config.yaml
lr_router: 0.00207
vocab_size: 4324
norm_eps: 1e-05
tie_word_embeddings: "early"
max_seq_len: 1536
Below are experts of layer 4 (counted from 0) of a mixture-of-experts language model. Rows are named router (the router's row for the expert), gate (a neuron's input weights, with its number), up (a neuron's input weights, with its number) and show model dimensions 0-255. Each number is 50 + 10 x the weight over its row's rms, rounded and kept within 0 to 99.
Before each expert's rows: a language model's description of what the expert responds to; "gets" lists some tokens that make up at least twice as much of what it gets as of all text. This comes from a sample of Wikipedia text that the model never trained on. Tokens count by the router's weight.

# expert 27
What it handles: Coordinate slashes, function words
gets: " ", " L", ":", "0", "–", "1"
router:52 68 35 64 70 32 60 38 34 60 41 38 66 49 57 47 37 64 37 44 44 58 59 50 49 49 37 64 41 67 54 59 47 32 46 59 34 45 47 37 48 57 49 45 35 65 48 54 61 50 59 62 45 44 41 52 50 54 49 51 57 71 39 40 41 49 53 53 45 50 62 50 30 57 62 53 63 62 56 58 60 54 40 42 53 48 39 51 43 50 62 40 38 35 47 36 46 61 56 39 70 56 36 65 46 53 49 54 54 43 41 44 46 43 36 43 33 34 29 41 34 57 41 64 55 55 39 46 59 74 64 57 46 50 59 53 40 44 55 58 56 70 49 44 40 53 35 45 45 50 33 44 64 60 40 36 51 46 64 67 59 52 38 61 45 49 54 41 59 60 39 46 55 54 55 62 38 42 50 52 44 46 53 59 49 42 56 39 47 47 36 58 56 54 47 65 54 32 58 40 56 31 55 49 70 35 54 51 57 71 44 34 59 54 60 53 67 43 41 66 51 36 53 49 40 44 47 46 51 46 43 41 66 38 23 46 31 42 53 41 29 37 67 46 57 35 53 37 44 45 45 48 41 41 61 45
gate1:59 63 40 56 62 42 65 52 51 53 40 19 47 48 52 64 41 53 40 39 38 45 71 46 38 45 26 35 49 53 47 63 59 43 53 59 51 42 48 21 48 65 51 47 46 69 59 47 45 48 53 53 43 57 43 30 54 52 47 40 48 77 34 38 40 42 56 29 28 49 59 49 57 57 46 60 50 57 52 60 38 70 44 39 46 44 53 51 52 56 49 64 46 45 54 37 57 59 71 35 59 49 30 49 61 42 45 52 58 36 52 49 27 54 55 46 45 58 38 50 46 50 38 61 57 70 49 50 58 67 61 47 42 51 75 50 39 66 62 43 53 59 65 64 54 64 36 51 46 42 50 52 60 50 38 42 46 58 68 58 51 45 43 54 54 33 60 48 58 59 52 55 74 53 53 54 38 57 54 56 50 51 48 62 50 45 61 67 57 64 31 38 65 53 53 50 62 47 64 46 57 24 45 42 36 46 53 39 54 51 63 45 55 51 70 51 50 48 57 55 50 34 59 46 47 48 54 56 40 36 66 43 65 48 51 45 56 53 57 46 36 52 62 50 49 44 73 45 59 54 53 39 49 36 47 48
up1:59 55 55 47 62 49 67 50 54 45 37 32 55 65 49 65 39 55 31 41 40 52 75 44 44 43 31 37 48 62 55 53 58 45 45 48 50 44 25 34 52 52 61 42 44 57 56 45 25 56 64 55 50 51 32 30 54 45 51 61 50 90 26 41 34 31 55 32 50 47 48 46 53 52 51 54 47 40 50 62 38 59 48 26 50 46 54 49 58 41 52 54 54 51 42 45 47 47 54 36 66 55 42 46 62 45 29 44 50 38 56 55 33 52 50 37 53 56 44 49 49 62 42 58 66 64 55 31 52 60 58 38 38 56 60 41 24 55 68 49 60 46 55 59 54 73 40 44 45 49 45 54 65 55 29 37 41 61 52 59 65 53 55 59 46 42 47 49 53 62 51 53 73 53 61 56 42 54 37 61 45 46 53 50 54 49 52 49 50 55 40 47 60 46 62 54 52 45 65 60 58 31 38 49 28 55 52 38 52 39 62 48 43 47 67 46 57 51 61 68 49 35 46 51 54 45 42 54 42 38 52 53 44 56 50 37 42 46 55 43 44 57 63 42 53 38 67 50 45 46 57 52 43 30 44 58
gate2:59 49 44 66 44 54 43 39 42 55 46 44 52 35 49 77 35 57 41 53 58 47 47 49 36 45 49 62 46 56 57 50 34 50 36 63 39 64 63 46 51 53 57 54 38 50 16 61 77 58 67 56 50 38 46 59 45 42 55 34 56 62 54 33 47 52 45 43 58 38 59 59 42 52 62 58 45 43 70 44 71 30 53 32 54 41 45 41 53 51 70 49 28 54 43 52 36 55 68 49 47 54 59 52 39 58 62 79 31 48 48 50 38 46 42 55 38 46 48 31 31 52 51 69 56 38 51 51 57 54 43 52 52 59 53 75 54 44 52 64 44 52 56 66 47 43 54 51 52 60 38 43 62 72 54 43 46 49 65 51 38 50 44 60 49 32 44 46 60 58 51 32 41 50 62 44 57 53 55 40 42 47 64 52 32 43 42 37 39 58 50 51 55 53 48 53 38 51 57 41 34 47 63 51 48 40 56 44 47 56 56 65 65 55 57 66 61 33 50 36 51 54 51 47 46 49 63 66 57 41 46 58 34 38 52 40 36 41 66 50 50 43 63 37 43 55 47 58 57 32 44 53 37 53 56 59
up2:39 51 53 37 52 50 55 56 59 47 48 48 46 62 51 27 66 42 58 53 39 60 55 49 64 50 50 43 54 48 47 47 61 50 70 28 53 35 39 54 49 43 42 37 70 49 81 33 25 43 25 47 46 64 58 41 53 60 44 65 48 40 54 68 49 49 50 51 41 63 41 39 61 50 38 40 59 56 32 54 34 65 46 64 41 61 53 58 51 52 26 56 66 46 59 47 65 49 35 50 50 47 43 46 62 42 40 30 65 54 41 55 60 54 60 43 60 52 49 61 67 47 51 29 46 52 47 48 39 44 58 49 47 44 44 29 41 52 49 34 58 52 47 35 57 59 44 49 52 39 67 55 40 24 42 63 45 44 32 48 61 45 48 40 54 66 59 52 40 35 48 68 66 52 37 52 43 47 43 53 53 51 39 48 69 53 58 59 60 34 48 45 40 52 53 49 55 42 42 59 60 59 28 47 51 62 49 55 51 41 45 36 34 45 45 31 33 64 60 56 46 50 47 57 47 51 35 35 36 55 57 44 61 62 48 58 67 60 36 52 48 58 39 61 48 44 55 41 46 59 51 43 60 47 43 48
gate3:58 50 42 61 53 48 59 57 46 54 36 43 57 56 40 42 34 49 47 45 41 59 58 43 50 58 39 55 26 53 52 69 51 42 62 59 52 49 59 48 47 64 45 47 57 60 76 48 52 51 52 55 48 39 39 29 52 49 51 55 68 44 50 40 59 49 49 52 41 62 77 49 36 55 63 51 55 50 47 52 47 38 54 47 60 58 32 59 43 37 47 33 67 47 54 40 64 62 58 46 41 60 61 57 38 47 46 42 64 34 46 61 60 34 60 56 40 51 50 45 50 51 56 58 52 51 45 52 60 59 51 55 36 61 70 66 29 55 41 49 78 55 49 53 38 60 54 52 61 48 47 34 63 37 42 38 34 59 48 56 46 74 53 68 46 59 54 46 60 65 55 62 55 44 59 38 39 57 58 57 39 59 46 57 50 47 45 50 64 64 38 61 67 40 43 60 60 37 59 51 56 32 48 53 71 61 52 62 65 75 59 39 61 55 69 46 58 45 52 53 50 33 52 49 56 56 42 58 38 61 46 25 63 50 36 53 36 55 44 24 40 37 58 45 47 56 62 55 56 32 58 63 64 49 51 46
up3:45 52 38 60 43 40 48 45 48 44 56 41 55 46 61 50 46 45 58 40 57 65 52 62 49 40 35 50 43 44 66 57 61 46 56 41 48 46 49 57 50 59 49 45 62 54 58 52 64 48 46 47 57 54 52 48 50 40 65 63 54 46 52 55 44 56 43 41 34 50 61 58 54 51 44 60 66 61 47 45 46 46 55 45 43 52 31 41 26 43 58 42 59 61 49 49 64 53 48 53 37 49 36 65 56 41 57 56 70 61 44 59 54 47 45 56 41 50 59 48 44 42 50 47 49 53 57 43 62 47 60 50 36 54 58 60 36 43 39 67 62 57 36 50 56 43 34 70 73 40 69 31 48 39 56 55 37 54 58 55 56 76 43 58 25 56 46 35 47 51 59 64 47 46 54 53 50 37 44 47 21 43 58 65 73 36 43 42 51 67 32 63 49 52 32 53 66 43 60 69 41 48 53 36 60 53 57 44 61 55 44 45 38 37 53 42 52 36 45 51 62 44 56 47 66 50 39 45 43 70 46 24 59 36 35 44 43 62 36 48 49 53 58 55 52 51 48 50 71 56 46 42 80 35 68 25
gate4:65 52 41 63 47 47 45 35 47 48 58 45 54 48 51 59 55 58 60 40 43 57 51 78 49 60 50 52 45 43 32 42 55 39 48 51 47 44 57 53 46 50 45 56 32 44 48 42 61 23 53 46 48 47 57 54 45 38 45 55 39 48 22 67 23 57 45 64 64 33 57 54 42 51 51 57 46 49 57 50 67 47 58 70 68 62 41 41 36 57 54 33 48 69 45 55 36 50 50 61 51 46 55 52 50 47 36 49 38 51 47 36 58 50 53 56 58 45 70 42 45 58 42 76 50 71 38 20 47 64 58 54 54 64 42 49 45 36 44 55 45 47 51 52 58 49 47 46 49 50 46 47 50 37 34 28 38 59 57 55 28 35 54 51 47 60 61 49 51 64 49 42 53 50 48 60 52 54 66 38 60 48 49 63 41 56 43 39 48 61 46 54 57 58 48 55 45 41 33 51 36 50 45 41 57 59 53 67 62 56 52 48 36 44 48 51 54 49 44 71 67 29 52 60 36 46 42 47 64 44 36 44 63 42 23 39 69 46 48 61 50 74 60 48 62 70 44 48 42 61 43 47 54 52 37 51
up4:60 50 42 63 44 48 42 41 47 53 55 49 51 47 53 63 48 57 61 41 50 54 53 70 46 58 53 52 46 41 31 40 60 42 53 53 45 43 56 52 44 47 47 57 31 43 47 38 61 25 49 47 47 51 60 57 44 35 40 56 41 45 29 64 28 52 47 65 67 32 60 52 43 53 49 52 40 48 59 48 69 44 56 66 71 60 44 43 40 57 53 36 46 61 42 53 36 50 47 65 54 43 55 46 42 43 40 45 37 53 45 35 55 55 49 52 62 46 66 42 44 59 40 82 56 72 37 23 44 60 60 49 58 59 43 55 46 34 43 51 45 48 52 54 64 47 49 49 44 44 44 47 52 37 38 27 40 58 56 53 30 36 54 49 55 58 57 50 53 64 55 42 54 45 44 61 53 56 62 41 61 51 47 66 37 56 45 39 42 64 42 49 61 52 46 53 49 43 34 50 38 53 49 37 58 50 57 62 60 59 54 51 35 47 49 55 54 40 40 71 63 23 58 55 33 44 49 51 65 41 36 39 61 39 19 39 65 41 49 56 51 71 58 48 61 74 43 54 37 58 43 47 56 58 33 52
gate5:49 49 61 42 44 47 54 64 50 71 40 50 46 68 58 42 57 53 63 51 62 41 62 58 47 54 52 56 44 54 36 44 46 52 66 45 61 51 40 49 69 55 39 45 45 40 31 38 56 47 43 56 53 46 47 57 47 67 38 63 47 47 62 45 50 44 59 56 61 51 44 63 37 44 53 53 43 58 61 43 50 46 43 50 69 54 52 55 61 60 52 56 35 42 35 49 49 38 42 57 66 44 65 47 38 58 53 38 38 48 45 40 49 66 44 64 52 58 49 52 48 65 35 58 40 55 34 45 47 60 42 48 47 39 46 39 58 55 70 48 35 50 45 54 60 41 61 58 42 57 48 42 44 61 44 22 49 56 52 46 60 53 58 44 59 69 39 58 45 69 63 47 43 46 44 57 32 60 55 48 45 57 60 56 35 54 50 37 36 51 52 52 34 40 48 47 68 46 32 47 24 48 26 41 59 39 57 51 57 42 27 49 73 57 45 53 45 48 67 46 51 43 72 37 53 58 50 66 53 57 46 69 56 57 34 64 28 38 70 64 55 17 54 40 58 67 48 55 49 42 47 62 38 52 37 46
up5:44 46 46 58 43 54 43 40 38 44 55 43 50 40 39 62 45 54 35 61 44 45 50 48 59 34 52 46 59 56 47 43 41 45 38 62 38 43 71 42 28 50 41 56 64 44 57 47 40 54 68 40 51 31 60 44 59 40 45 43 60 51 26 61 39 53 32 30 51 45 35 33 46 65 36 40 44 61 48 44 54 45 40 52 49 52 41 43 54 44 58 58 42 42 69 62 47 52 44 37 51 53 46 52 35 50 56 41 49 47 43 54 51 54 52 40 47 42 48 40 30 51 54 46 48 58 81 45 50 25 45 54 51 63 48 50 54 52 43 52 59 62 42 51 42 59 46 48 53 36 59 40 46 45 53 65 42 31 39 50 39 44 34 50 48 48 53 29 46 29 42 52 35 64 59 54 54 47 38 58 49 49 50 52 61 42 44 64 58 47 54 52 69 56 54 39 38 46 69 56 61 57 72 52 48 58 49 46 32 52 68 51 23 46 37 49 41 61 44 71 56 48 32 60 37 37 50 50 52 48 60 22 45 47 50 56 52 75 27 67 51 54 41 60 43 23 49 58 50 46 37 43 41 47 46 53
gate6:41 48 63 55 44 58 49 44 57 55 56 48 38 46 53 34 43 56 53 53 58 45 46 28 47 62 57 54 52 66 42 47 37 48 56 69 28 67 43 53 38 38 54 44 38 44 31 45 45 51 58 72 59 48 43 51 56 56 26 61 66 58 55 49 62 43 40 61 54 48 62 37 43 68 29 61 66 57 49 50 57 41 53 57 53 27 37 70 47 37 52 54 42 52 47 46 44 47 53 58 64 54 46 42 37 51 62 51 51 48 34 33 40 62 54 60 53 60 45 37 49 63 37 51 52 51 40 43 46 55 60 55 49 52 39 63 41 56 79 50 39 49 61 45 45 31 54 68 24 47 47 42 51 73 38 36 32 52 72 53 67 44 57 50 42 35 35 52 63 59 38 51 44 52 59 48 39 59 47 43 54 66 50 58 44 50 57 44 54 36 64 52 50 48 55 57 62 55 57 45 52 57 54 54 41 49 41 61 62 57 40 51 61 65 54 56 53 46 49 48 69 47 51 44 38 49 49 68 64 64 47 59 52 27 44 34 28 59 59 50 53 38 58 32 50 45 41 54 41 34 32 55 47 47 43 62
up6:54 54 39 48 46 47 45 51 40 55 40 44 61 53 41 72 58 45 53 51 42 40 60 60 44 47 40 48 49 32 47 52 63 53 51 24 67 41 50 44 57 58 47 48 62 46 64 48 51 52 43 33 44 54 50 55 53 55 75 46 44 39 60 57 39 50 61 46 51 50 41 62 61 38 69 31 39 45 50 51 35 59 40 38 50 66 50 37 50 66 50 56 58 57 57 54 64 51 47 41 32 44 62 49 75 57 36 52 42 62 58 60 58 36 46 50 41 37 55 59 46 45 75 47 42 45 59 61 62 35 43 49 53 45 59 22 58 32 22 55 53 49 50 62 57 65 50 29 74 53 56 61 41 25 62 50 51 61 18 46 38 55 44 50 68 65 57 49 45 33 57 49 58 47 38 58 63 39 58 58 36 38 47 37 49 52 43 56 36 52 41 48 54 53 53 46 42 45 48 46 42 47 39 49 48 55 68 41 50 42 46 44 46 46 43 49 55 52 56 49 28 58 53 57 69 58 49 42 39 37 41 49 43 75 48 62 65 38 42 58 54 51 40 63 54 54 61 50 57 61 53 50 52 65 56 39